config.yaml
n_layer: 10
d_model: 384
n_experts: 16
experts_per_token: 2
d_expert: 176
d_shared_expert: 0
activation: "tanh_gelu"
moe_layers: [0, 1, 2, 3, 4, 5, 6, 7, 8, 9]
router_score: "softmax"
normalize_top_k: false
routed_scale: 2.83
balance_loss: 0.000347
balance_bias: true
router_z_loss: 0.001
init_std_router: 0.0137
lr_router: 0.000437
n_head: 3
n_kv_head: 3
head_dim: 128
vocab_size: 8192
norm: "rmsnorm"
norm_place: "pre"
norm_eps: 1e-05
positions: "learned"
qk_norm: false
attn_scale: 0.0884
tie_embeddings: true
parallel_block: false
init: "trunc"
init_std_qkv: 0.0222
init_std_o: 0.0222
init_std_up: 0.0222
init_std_down: 0.0222
optimizer: "adamw"
lr: 0.00119
beta1: 0.9
beta2: 0.98
weight_decay: 0.15
lr_head: 0.00858
grad_clip: 1.0
warmup_steps: 314
schedule: "wsd"
decay_fraction: 0.623
decay_shape: "linear"
final_lr_fraction: 0.1
batch_tokens: 32768
seq_len: 512
doc_mask: true
train_tokens: 250100000
steps: 7633
dataset: "wikipedia_en"
Below are experts of layer 5 (counted from 0) of a mixture-of-experts language model. Rows are named router (the router's row for the expert), up (a neuron's input weights, with its number), down (a neuron's output weights, with its number) and show model dimensions 336-383. Each number is 128 + 32 x the weight over its row's rms, rounded and kept within 0 to 255.
After each expert's rows: "gets" lists some tokens that make up at least twice as much of what it gets as of all text; "mostly gets" lists some tokens that are sent to it at least half of the time. This comes from a sample of Wikipedia text that the model never trained on. Tokens count by the router's weight.

# expert 11
router [156 133  91 126 126 160 100 109 176  99 103 114  87 123 128  83  79 116  78  55 129  78 128 198 122 139 131  81 119 134 169 195  99 161 138  94  91 193  91  76 170 100 121 115  97 123 111 133]
up0 [142 156 138 135 155 147 148 125 114 176 132 174 127 134 128 141 164 116  98  82 159  92 139 168 128 148 166 177 115 119 132 125 118 116 150  67 118 128 153 125 206  81 165 157 109  81 115  52]
down0 [142  76 140 149 112 132  57  75  77 107  75 234 139 128 142 124 111 163 114 148 141 172 132 133 144 130  44 162 156  89 111 117 107 129 118  84 154 119 167 124 145 133 101 176 113 105 134 126]
up1 [101 133 152 124 102 160 145 138 159 108 133 134 106 154 138 154 107 173 128 113 125 143 141 145 132  83 101 128 177 125 130  94 154 151 101 152 138 153 154  93 146 114 124 114  92 143  49 102]
down1 [111 133 150 117 120 134 177 114 176 129 136  82  92 118  64 116 136  91 138 153 144  90 106 142 135  90  76  87 107  96 181 144 124  72 151 120  63 168 115 106 197  90 153 120 154  80 134 157]
up2 [143 120 182 170 140 100 134  67 135 101 139 144 137 105 128 137 100 106  78  77 123  93  94  75 122 146 126 126  59  91 121 173 169 131  61 114 104 102 104 151  98 126 127  89  95  85 106 138]
down2 [ 53  93  78 123 143  70 134 136 163 112  73 106  99 119  94  64 127 176  50  92  68 172  88 191 147 129 155 103  70 149 176 101 147 119  94 111 185 181 123  45 174 160 110 152  94 162  32 122]
up3 [228 124 138 101 162  92 134 125 121  97 128 149 138 134 132 136 146 151  95 134  98 117 170 164 172 119 163 133 110  58  90 120 114  87 117  73 136 113 180 102 125 112 144 147 233 108  88 128]
down3 [ 71 153 128 181  50  84 147 100 139 108 109 111 179  94 107 164  92 152 105 196  94 139  86 165 111  74  89 177  90  53 157 134 150 119 165  98  51 157 164  92 154 146 102 140 123 152  94 141]
up4 [136 134 173 116  73 133 156 114  95 119 139  39 115 118  96  83 123 139 104 113 149 117 118 141  84 137 133  94 100 111 205  88 117 132  82 121 107  78  52 144 121 115 143 114 173 123 179 120]
down4 [187 112  82 114 132 125 134 105 118 134 126 135  95 132 131 181 103  90 124 136 104 122 129 122  94 153 113 133  89 135 130 174  76 134 113 167 120  97 144 148 163  92 148 105  67 117  93  96]
up5 [133 124 149 100  85 121 163 156 139 135 127 165 133 125 119 111 137 154 142 134  97 105 138 107 167 124 101 149 134  54 115 203 112 105 116 124 147 157 127 135  42  57 121 132 109 153 140 145]
down5 [ 80 115 140 149 115 150 194  84 142 161 136 115 102  86  56 170  76  98 122 175 143  83  87 165 101 153 135 188 107 158 116 105 124  99 189  35 131 161 185 144 172 142 123 144  86 134 102 154]
up6 [134  68 126  88 154 186 179 109 166 124 105  90 154 172  70  64  99 143  83 120 168  50 183 170 135 136 200 108 183 119  94 150  85 128 196 101  97 104 112 121 164  83  97 160 149  94  24 106]
down6 [149 134 100 154 137 117 127 133 121 141 129 114  99 150 114 166 125 112 118 108 104  89 124 140 110 125 104 119 113 134 125  94 103 124 128 130  96 122 113 136 166  99 138 151 142 108 135 119]
gets: " the", " a", " an", " his", " her", " their"
mostly gets: " a", " an", " more", " other", " his", " him"

# expert 14
router [116 201 123 125 154 134 154 107 154 123 116 152 128 149  77 113 150  98  64 131 115 106 176 139 152 162 102 165 117 110 131 195 104 150 129  87 115 190 102  25 182 108 129 128 146 157 101 125]
up0 [159 112 140 178 173 121 152 153 179 154  62  93 138  56 159 194  96 165 116  90 109 136 114 110  98 194 104 100 159 186 131  91 132 145  65 142 105 185 142 102 112 132  79 125 133  99 134 161]
down0 [186 180 113  99 180 163 102 165 121 169 101  58 133 153 105  76 159 153 205 136 142 127 129 154 104 175 194 113 148 145 130 103 111  73 120 121 138 177 161 141 131 109 201 146 164 138 140 124]
up1 [154 143 137 114 154  66 147 199 114 164  72  72 141 125 132 125 140  69 133  87 204 139 119 113 141 188 103 100 118  98 155 154  79 137 101 118  99 120 142  90  78 136 144 126 134 110 117 117]
down1 [143  65 133 133 112 145  67 133 148 186 167  97 154 147 117 107  64 115 166 121 153 204  94 152  88  85 117 114 157 195 118 115 143 123 171 109 167 132 105 174 140 133 116 161 156 202 139  91]
up2 [148 110 148  68 132 128  97 130 133 116  89  89  77 167 102 122 126 152  76 146 111 114 112 167 167  89 137 154 114 116 150 129  94 120 120  94 116 108 180 169 101 118  90 111 112 150 131 167]
down2 [ 94 100 167  76 160 163 103 147 144 143 162 111  98 111 137 146 111 203  97 153  71 144 147 142 121 133 152 144 183 120 155  64 109 119 139 159  84 114 122 138 141 137  82 141  79 118 130 183]
up3 [ 86 108  88 155 105 101 155  75 118 146 159 171 131 106 165 144  23  77  75 128 158 123 115 136  62 179 107 145 148 108 106 135  81 124 136  88  94 170  72 154 119 124 137 141 184 118 135 159]
down3 [132 105 128 152 128 125  73 137 111 151 125  74 125 166  76  95 123  82 147 131 172 158 164 129 119 152 153 106 179 203 170 147 145  93 177 169 217 178 113 160 117 147 134 103 112 126 153 108]
up4 [112 168  62  93 185 139 154  95 132 120 144 128 132 119 188 115 147  86 107 109 158 118 123 143  93 107 101 123 158 139  99 124 127 139 192  97 139  30 179 115 115 106 141 114 161 185  67 101]
down4 [ 88 170  90 114 177  92 131 167 133 146  80  78  65 155 159 115 183 225 113 159 174 143 108  76 170 121 141 128 121  61  94 132 152  88 131 140 158 158  29 166  96  68  60 163 184  78 145 138]
up5 [107 138 139 121 114 178 121 122 140 175 169 158 158 166 137 158 214 120 149  93 138 141  89 118  78  73 105 151 122 133 169 104 130 135 116 136 113 115 106 113 122 132  56 118 140  48 156 118]
down5 [ 86  94  93  72 131 107 105  86 134 159 129 138 112  78 175 112 148  83 132 185 155 134  98 217 119 137 161 226 165 110 133 123 103 115  76  58 122 143 156 122 100 117 128 134 114 113 122 108]
up6 [133  78  90  88 118 165 116 122 148 135 151 153 117 182 142 100 142 101  81  75 158 118 124 130  88 143 122 141  87  71 101  53 118 142 200 166 123 108 211  92 142 121 134 121 133  75 148 136]
down6 [143 152 129 158 171 143 115  90 138 181 136 121 100  84 140 143 126 157  94 121 121 151 102 149 138 149 158 100 166 149 148  72 143 122  93 127 167 119  76 111 176 122  88 131 159 112 123 102]
gets: "s", "ing", " season", " years", " time", " career"
mostly gets: " time", " team", " years", " name", " career", " season"

# expert 13
router [131 150  99 150 186 124 140 157 167 147 113 159 107 141 125 143 148 132 102  53 121  90 119 164 173 110 136 121 148  55 103 135  60 113 150  50 137 141 101  58 183  53 100 123  78 125 147 129]
up0 [109 108 118 133 147  74 103 164 123  76 160 131  84 127 108 172 150 146 119 160 120  86 151 155 147  93  90  97 159 215  39 141 109 132 144 115 141 136  37  67  83 105 115 124 145 159  70 126]
down0 [148 125 149 104 160 123 156 125 132 158 156  93  35  95 135 134 113 118 125 160  96  67 148 152 113 114 131 158 109 147 110 173 148 138 125 159 148 120 165 145  97 154 130  72  52 133 166 186]
up1 [145 129  81 207 182 126 124 154 130  41 137 113 142 137 159 180 141 139 122 178 135 111 128 113 148 120  92 133 122 186 100 142  78  47 147 182  79 120 117  80 184 142 131 137 153  96 139 104]
down1 [146  78 105 176 103 163 116 150 189 143 141 129 129 136 135  99  65  68 110 131 132 196 158 126  89 103 199 132 170 145 106 180 138 110 173  70 116 117 103 139 153 150  85  99 130 128 145 143]
up2 [114 130 174 189 166 115 147 168 141 130 124 128  89 149  50 183 142 189 114 168 114 113 171  92 108  96 113 166  98 157 106 110 120 129  72 121 184 133  98 123 119 151 119 159 109  84 122 147]
down2 [177 123  92 138  85 125 130 126  98  34 167 158 162 148  61 166 105 206  82 100 138 172 123 146 110  84  56 132  95 137  83 102 152  82 135 166  62 154 129 171 138 130 124 138 159 159  82 122]
up3 [130 124 106  94 160 139 124 128 111 115  77 117 172  84 107 107 119 164 188 120  72 149 145 153 170 147 187  86 151  73  99 180  90 114 117  78 122 147 146 103 115 103  80 131 134 124 102 109]
down3 [140  95 138 102 128  97 105  24 136 108 114 168 108 105 115 113 116 134 113 115  72 114 128 127 129  88 177 130 152 175 156 126 113 202 159 148 146  84 131  87 141 149 173 111  82 179 153 166]
up4 [181 127 118 172 154 131 214 163 190 131 155 210 139 140 140 163 160 192 100 121 130 116 130 147 131 162 114 109  83  97  83 137 173 139 120 109 124 139  90 123 117 101  61 118 129 132  92 135]
down4 [135 164  85  86 108 126  87 132  98  85 102 145 155 146 131 114 156 162 138 103 134 174 131 139 191 165 183 100 145 132 130 124  66  83 155 101 117 149 175 115 112 112  92  96 169 125 125 171]
up5 [107 123  88 119 148  62  98  85 117 125  60 123 144 154 117 140 111 127  72 149 159 131 151 136 168 108  99 164 155  55 136 153  95  95  96 196 103 179 111 132 122  96  68 135 199  41 107 159]
down5 [120 147 132 178 140 149 145 195 129 127 155 113 113 123 123 140 206 129 176 104 163 125 201 163  69  91 131 113 135 154  81 112 139  91  97 170 118  75 100 154 135 147 103  96  91 134  82 111]
up6 [134 108 113 142 166 123 174 176 167 124 146 174 162 158 133 127 143 131 137 118 127 100 100 177  99 113 139  55 123 146 210 149 102 196 135  92 117 161 159 155 178 141 162 140 157 134 107 118]
down6 [124 159 178 124 133 108  87 101 139 170 133 113 114 118 131  87 165 111 144 160 124  92 152 145  60 147 135 127 100 184 207 153 112 136 165 162 138 185  70 131 153 120 120  44 159  76  90 154]
gets: " ", " a", " is", " de", " be", " m"
mostly gets: " m", " f", " ex", " b", " con", " di"

# expert 12
router [165  94 107  68 167 126 127 164 196 101 117 131  71  94 163 115 115 144 122  87 162  78 145 127 135 190 152 144 113 101  97 139  47 124 128 108 124 189 127 112 124 128 102 140 142 143 109 100]
up0 [158 124 127 164 154 103 119 101 151 119 106 137 115 115 147 165 126 117  49  68 160 127 141 129 119 150 147 173 145  77 132 139 139 116  96 117 110 106 160 138 104  61 132 159 110 175 147 159]
down0 [147  96 140  74 115 156 122 121  78 156 107 127 164 105 120 144  69 152 144 134  92 116 181 117 163 166  79 145  82 196 113 119  69 158 159 151 131 122 113  92  86 151  95  86  74 137 183 192]
up1 [137 172 196 151 103 157 163 118 149 135 100 138 142 133 149 151 149 139 105 141 123 146 107 135 111 179 180 173 125  66 140 107 127 104 125 127 123 123 136 165 130 145 140 139 156  67 121 134]
down1 [100 154 154 127 195 151 135 101 161 123 144 141 162 175 109 104 195 132 153  98 163  87 155 101 121 111 131  92 143 156 140 136 176 153 118 102 124 150  98 114 128 119 165  62 162  92 115 180]
up2 [125 143 118  95 103 152 122 122 121 110  88 172 104  94 135  64 141 101 143 101 119 127  79 145 121 112 203 150  95 127 145 170 116 132  84 148  40 141 102 163 128 104 174 148 141 108 113  89]
down2 [147 163  87 108  93 109 126 130 142 145 105 116 109 107  99 163 154  59 130  88 172 136 152 151 135  81  98  66  77 117 121 113  81 157  88 104 114  88 128  61 160 151 163  74  74 146  83 135]
up3 [115 134  55 132 110 108 168 113 126 145 114  94 116  90 115  70 115 178 156 106 103  77  88 139  98  84 110  87 123 150  89 185 136 141 196 131  59 150 111  98 149 110  84 113 161 117 152 122]
down3 [149  94 134 191 113 141  97 106 151 117  79 147  72 126 177 181  98 151 122 153 109 146 119 223  78 121  98 106 147 146 138 124 123  72  85  90 167 121 122 193 150 142 140 175  95 133 121  99]
up4 [ 90 102 109 190 154 121 131 168 186 165 103  69 128 142 114 134  92  87  94 102  87 118 180 150 161 103  80 127 117 178 106 119 133 115 118 122 153  97 119 118 167 128 121 102  85 111 107 123]
down4 [146  76 180  97  91 100 124 132 124 110  93  57 141 128 137 160  90 164 101 149 106 137 135 120  62 133 115 139 128 129 136 121 147 146 101  65  85  76 109 171 109  49 137 198  81 125 163 151]
up5 [168 120 112 145 166 133 136 110 110 105  61  91 114 136 108  70 152 173 111 167 121 170  82 145 125 180 129 101 119 115 149 184 123 158 101 138  76 160 105 140 125  97 154 132 158  75 147 118]
down5 [126 120  79 141 155  79 151  90  68 127 155 154 150  86 155 136 141 138 130 141  99 163  78 149 127 146 142  83 138 119 106 129  78 143 172  92 133 131 183 138 118 106 101 116 104 133 101 157]
up6 [149 184  22 121 160 151 141 169 104 108 144 124 160 133 144 200 166  48 155 113 109  86 150 126 151 176 107 118 107 131 115 126  90 156  92 144  92 127 109 126 131 107 121 103 150 117 151 142]
down6 [118 116  97  90 122 142 111 135 129 120 124 115 145 132 103  95 121 133 186  77 105  90 152 205 104  93 122  49  82 149 130 162 100 110 154 168  96 142  79 150 214 174 135 127  55 121 159 112]
gets: "s", "e", "a", "al", "o", "i"
mostly gets: "o", "e", "a", "ra", "la", "i"

# expert 1
router [143 178 103 170 168 193 159 127 146 132 115 101  79 185 102 159 154 143  84 127 150  64 176 143 134 142  86 145  93 133 119 144 137  90 131  90 176 127 117 105 209  93  97 141 104  96 114 130]
up0 [ 73 150 122 151 179 122 125 163 142 132 101 145 140 112  72 142 125 119 111 146  94 170 115 142 194 105 128 140 144  96 152 141  99 117  91 101  86 119 124 127 163  67 107 139 157  89 129  81]
down0 [133 194 202  98 129 105  92 137  82 150 155 166  90 167 111 144 162 123 126 136 134 104 138 144 145 131 133 137  62 104 146 152 136  67 160 131 129 109 141 139 156 147  89  84  96  94 120 162]
up1 [144 149 148  85 145 113 115 162 186  70 143 150 143 140 143  88 100 141  82 170  94  60 128 128 230 148 110 126 146  89 111 163 115 117 102 127 179 129 124  89 141 104 104  97 144 148 150 174]
down1 [101 112 173  79 152 120  97 113 131 172 213 151 120 156 131 161 164 158 145 131 155 155 134 141 184 136 167 140  80 120 157 150 155 129 111 162 159 136 117 163 116 130 179  94 181 117 131 131]
up2 [122  86 193  97  91 159 132 153 134 132  89 100 153 148 114 130 144 186 117  98 165  55 132 144  61  95 144 131 162  69 145 165 111 110 173 120 137 170 105 153 192  96 121 117 184 157 154 124]
down2 [125 111 156 112  77 111 154 164 165 191 152 163  52  92 163 186 100  79 139 177 186  82  65  75  80 121 196 142 114 135 109  89 146 126 199 119 179 147 128 127 175 125 119 133 124 142 104 140]
up3 [142 128 179 115  19 113 184 153 166 160 121 137 117 131  98 136 168 121 166 134  98 105 173 131 190 143 110 114  70 172 108 141 152 145 168 120 141 113 118 114  95 146 143 107  69 143 180 156]
down3 [112 118 140 123 117  80  88 151 131 143 123 141 150 154 139  64 106 119 182 118 128  65  73 139 130 164 236 158 112 161 158 117  75 130 143  87 116 178 121 116 132 142 116  96 135 123 141 217]
up4 [221 115 176 125 136 121  90 124 144  90  65 113 127 119 118 125 141 202 111  77 114  70  89 181 149 184 178 118 124 162 136 108  90 133  64 107 178 184 132  83 168 118 125 137 161 114 127  90]
down4 [134  91 121 106 143 102 100 156  67 169 187 133 100 156 134 117 131 147 171 105 138 193 182 130  88 116 147 182 129  84 137 143 103 141 119 138  96 107 117 138  82 126 144 125 137 135 122  97]
up5 [126  93 115 118  59 147 117 111 148  98 178 123 132 134 119 151 139  80 128 167  83 119 114 236 130 162 133 115 184 109 128 107 121 113 129 119 148 123  80 129 133 154 159 133 160 111 109 108]
down5 [132 177 151 118 104 137  42 128 114 127 126 159 137  89 153 148 130 116 113 180 157 142 138 171 109 209 137 194 125 125 164  71  75 129 111 127 128  96  92 202 133 174 109 120 149 145  70 150]
up6 [189 149 127 149  97 118  91 150  98  82  89  91 120 122 128  65 145 150 157 168 141 103  68 123  89 197 151 137  91 144 129 134 127 136 196 191 142 155 148 151 142 101 140 126 113 158 177 143]
down6 [142 155 173  82 121 126  68 103 139 169  97 116  94  99 152  94 117 152 116 168  99 118 166 123  92 128 134 144 136  81  91 163 136 152 151 121 135 140 135 135 125 108 197 114  86 128 176  87]
gets: " |", "0", "7", "6", "5", "–"
mostly gets: "′", "″", "°", " km", "---|---|---|---|", " cm"

# expert 15
router [185  93  95 128 100 136 141 162 171 119 141 147 103 150 143 117  74 132 103  96 129  67 129 145 132 188 122 141  79 135  96 168  83 160 112  89 133 156 130 104 153  98 125 109 120 157 115  94]
up0 [167 157 131  85 148 124 118  94 106  86 146 143 124 152 142 175 165 226  79 119 160  80  82 116 105 147 151 172 169  96 114 196 115  99 158 128  86 116 128 150 133 101 140 166 107 114 128 201]
down0 [147  69 101 166 152 136 198 139 140 140 162  67 158 124 148 131 178  61 128 164 138  72 136  80 112  67  82 138  88 132 166 154 115 139 122 109 182 138  71 154 103 128 115 124  99 143 136 160]
up1 [172 167  90  83 101 131 143 160 111 171 105  89  93  76 121  88 167  97 144 136  82 135 162 170  92 113  76  86  90 141 113 118 142 167 119 148 122 197  67 131 140  85 153 163  72 134 192 115]
down1 [144 186 189 161 116 120 134 139 134 136 133 100 167 153 102 145 155 104 103 122 165 146 146 133 122 161 159  73 166 108 172 137 141 143 143 210 131 120 116 125 167 101 138 125 119 106 132 145]
up2 [142 172  81 121 130 153  99 145 132 132 124 110 119 109 143  74 173 122 118  88 136 123 109  93 200 196 138 106 109 158  74 156 119 200 150  59 123 123 178  78 151 163 106 135  86 110 145 163]
down2 [156  85 196 124 140  78 142  82 109 124 115 137 164 148 181 145 140 127  81 107 192 114 202  95 147 119 144 154 129 143 150  91  95 100 135 120  84 146  86 158  86  93  77  62 194 107 143  75]
up3 [124 103  56 134 118 113 185 180 195  78  55  68 132  71 117 141 158 116  92 117 161 109 155 116 131 155 168 112 112 133  68  94 125 155 171 113 113 105 125 101 135 120 111 101 111 169 133 132]
down3 [ 38  95 109 122 132 121 159 149 161 141 105 161  81 119 127 119 183 109 117  91 154 144  95 177  95 138  91 148 112 119 110  69 121 127  79 180 102 119 150 174 117 134  92 133 127 116 172 156]
up4 [135 104 110 178  96 139 169 164 105  88 145 181 143 167  79 133 186 126 144 125 122  87 175  95 132 131 115 159  63 159 111 162 116  89 129 111 135 110  84 152 157  83 162 136 120  74 101  80]
down4 [103 114  96 158 171 123  78 161 160 160 160 144 122  97 116 152 125  66 132 109 132 123  67 155 148 123 119  95 137 103 147 149 138 163 173 111 114 142 121 151 162 121 132 153  71 148  86 130]
up5 [122 158  37  85 110 105 146 166 116 117 203 166 158 124 141 112 128 118 148 140 142 116 155 101 144 126 150 121 108 162  94 167 114 106 123 118 119 109 159  84 126 143 115 129 108 128 141 114]
down5 [137 141 105 119 123 110 106 115 136 140 162 145 151 163 121 121 133 107 172 127 174  86  99 166  90 135 140 135 101  97 108 158 119 107 129 165 188 115 103  70 107 157 134 203  68 149 113 211]
up6 [175 124  67 134 171 146  97  89 129 119 201 186 177 135 111 138  82 124 111  79 180  86 143 148 126 112 138 130 138 139 139 135 138 133 128 100  95 164 155 150 129 136 152 118  62  76 113 106]
down6 [164 155  89 163 111  58 196  77 147 117 120  79 139  79 148 112 176 117 160  85 133 137  76  62 147  97  83 185 172 146 134  98  85 114 124 160 105  93 157 128 121 175 104 119 155  99 152 171]
gets: "ed", "d", "y", "n", "t", "or"
mostly gets: "ed", "y", "w", "d", "k", "z"

# expert 10
router [109 136 105 113 111 182 144  86 169 121 180 135 124 124  76 122  87 107  68  83 112  79  85 155 157 148 120 138  96 109 110 171  91 119 106  65 107 125 122 112 124  90 130 125 112 149 152 145]
up0 [105 176 151 190  52 128 149 114 113  70 134 124 155  38  99 139 165 182 135  90 115 112 115  74  52 141  91 158 144 168 106 178 116 152 146  94  61 112 113 115  81  84 143  91 161 131 127 174]
down0 [178  99 113  99 149 105  93 154 102  93 176 187 128 144 111  91 118 171 141 153  82  98 174 172 102 123 145 148  95 133 115  64 180 112 149 129 127 138 110  66 184 153 162 148  55 159 112 106]
up1 [124  86 108 162 138  78  91 172 129  90 141 120 102  82  99 141  99 180 116  87 124 141 113  83 130 141 177 155  90 140 168 172 142  81 140 170 158 136 143 110 165  67 110 121 105  90 184  85]
down1 [ 80 164 126 148  88  67 102  67 166 150  76  96 160 173 128 162 131 115 168 153 185 170 183 139 201 180  78  79 118 103 136 140 131  57 184 101  77 147 164 115  75  82 128 169 111 121  42  94]
up2 [156 116 131  88 116 138  53 147 144  81 109 119 144 130 128 167 102 213 128 113 101  73 110 133 148 106 172 111 184 157 133 161  82  82 184 106 153 165 134 153 166 143  91  90 134 101 174 126]
down2 [153 110  96 160 177 146 182 198 142 150 155 179 144 125 160 182  76 167 132 110  79  60 156 142 130 103 101 112 145  83 164 101 139 124 176 127 185 101  95 178 102  85  89 103 150 106 160 152]
up3 [163 103 148 121 188 138 105 132 142 140 116 114 152 124  84 137  74 176 132 120  95 122 143 164 134 119  66 100 115 113 123  96 181 131 148 100 191 100 146 152 147 153 118 150 160 113 127 127]
down3 [102 171 173 117 129 137 134  82  70  99 172 139  77 102 110 129 179 117  81  94 104 120 119 151 165  70 111 151 103 137 104 163 181 126  87  96 143 135 156 100 136 133 110 174 177  80 135 170]
up4 [167 102  99 162 149  95  74  91 130 131 106 104 106 135 146 127  93 182 117 146 125 135 168 118 131 139 164 118 136 142 152 118 146 153 142 102 155 171  78 141 114 121  98 107 170 155 112 150]
down4 [164 153 128 126 127 101  59  84 153 141 124 146 123 199 126 184 127 104 169  93  98  72  89 126 129 155 144 151 115  84 126  86 119 156 140 110 175  66 144 150 129 150  65 161 111 106 132 128]
up5 [122 104  56 113 167 129 158 163 163 149 110 194 114 128  97 165  85 135 118 155 112  89 158 151 137 199 108 163  78 157 133 162 126 106  67 138 123 153 153 162 128 158 108 137 152 173  93  54]
down5 [154 157 152 119  99 127 101 169 150  93 177 128 181 121  85 190 157 202 102 149 103 122 169 133  86 132  91  65 161  94 105 163 105 124 124 182 141 110  66  87 131 158 120  77 118 113  54 180]
up6 [124 135 129 102 161  86 124 134 156 127 127 128 143 168 133 107 191  84 157 158 124 125 154 188 122 138 159 195 128 206 141 145 156 155 193 139 135 168 153 179 142 101 111 151 100 159  86 143]
down6 [ 93  62  86 110  61 131 105 114 164 157  85  69  95 163 163 152 103 118 129 152 201  76 122 136 112  49 135  65 110 143 106 136 117 124 154 130 121 131  76 114 146 133 113 160 140 207 137 153]
gets: "'", " film", " \"", " The", " album", "\""
mostly gets: "'", " film", " have", " album", " music", " book"

# expert 8
router [156 190 127 111 138 174 134 120 151  96 150 136  56 130 139 116 151 110 115 109 119  93 147 148 137 108 124 142 106  82 161 171 133 121 142  90  93 161  91 136 199  78 124 145 114 113 128 120]
up0 [175  59  85 115 158 141 143 120 166  71 124 118 167 109 156 133 111 172 122  69 145 127 139 159  99 147 195 121  96 114  95 194 123 106 191 155 132 150 108 101  58 149  78  74 152 136 109 104]
down0 [155 139 138 166 122 127 156 104 130 130 109 115 163 159 124 122 152 121  72  99 136 141 132 105 133 103 125 107 132 132  95 140 156 127 195 145 170 143  99  99 172 170 155 128  90 100 150 186]
up1 [149 116 145  83 146 168  72 143 140 192 109  66  93 109 115 138 124 150 140 142 126 114 114 140 133 135 119 140 149  96 116 159 128  84 116  81 102 172 108 125 183 140 113 147 177 102 150  75]
down1 [120 141 247 103  90 177 142  81  84 165 158 146 180 131 146 159 162  93 100 166 169 159 222  82 122  72 163 117 102 127 140 131 133  79 150 114 120 124  52 135  94 109 110 128 158  88 121 153]
up2 [178  19  85 130 164  94 123 104 116 116 105 130  96 149 144 166  80  68 137 123 126 121 148 112  82 153 185 185  66  92 106 194 108  96  89 121 120 182 152 124 169 109 157 105 115 128 114 122]
down2 [127  62 131 159  50 167 158 127 187 116 110 165 152 135  99 113 117 109  56 182 117 144 123 117  93 104 144 154 194 180 102 137  77 126 175 170 106 151 155 152 119 165 108 160 176 113 100 148]
up3 [118  99  92 208 121  70 152 160 117 127 162  75  83 171 197 157 120  77 174 101 104 146 127  96  46 115 176 174  64 134  98 167 146 104 129 127 162 113 113 158 113 124 105 127  97 144 142 168]
down3 [126  85 124 115 153 164  70  91 145 156 161 118 145 131  95 140 119 144  97 137 138 107 139  99 114 131  86  97 149 122 124 178 125 138 157 157 116  99  63 162 118 198 112 150 183 116  92 151]
up4 [149  61 168 126 125 185 186  62 125  81 123  48 197 142 137 100 136 124 142 104 149 100 148 127 127 166 161 117  91 143  83 162 138 150  85 126 165 130 155 103 156 144 173 125 116  30  97 107]
down4 [ 89 139 100  87  96 106 116 104 112 130 120 132 149 141 112 181 131 135 130 134 169 102 139  61  83  72 105 139 149 114  60 129 126 100 163 129 120  98 153  35 133  81 150 134 155  95 114 125]
up5 [143 149 111  97  76  84 149 139 134 157 151 162 128 143 120 118 124 101 152 101  86  79 116  65 181 172 195 145  96 122 149 146  95 130 131 151  67 124 152 111 141 162 137  98 187 184 155 143]
down5 [129 148 169 155 151 109  86 121 195 122 116 122 125 153 140 113 131 109 127 125 107  80 113  86 202 104  95 157  93 102 161  92 105 132  76 126 166 150  74 147 104 122  81 152 116 125 120 159]
up6 [114 142 108 125 128 131 177 183 113 186 139 141 138  98 146  81 131 135 142 115 115 145 109 145 128 122 100  71 165 123 156 164 103 174  93  96  93 181 137 118 129  92  79  97 141 170 201 111]
down6 [163 139 138 117  89 166  79 123 165 148 157 136  44  82 158  36 134 155 160  23 127 140 108 157 173 141 121  85 120  83 189 112  84 134 141 142 130 128 110 114  75 133 146  85  72 198 172 160]
gets: " ", "1", "2", "0", " |", "3"
mostly gets: " −", "·", " —", " Pts", " +", " SCO"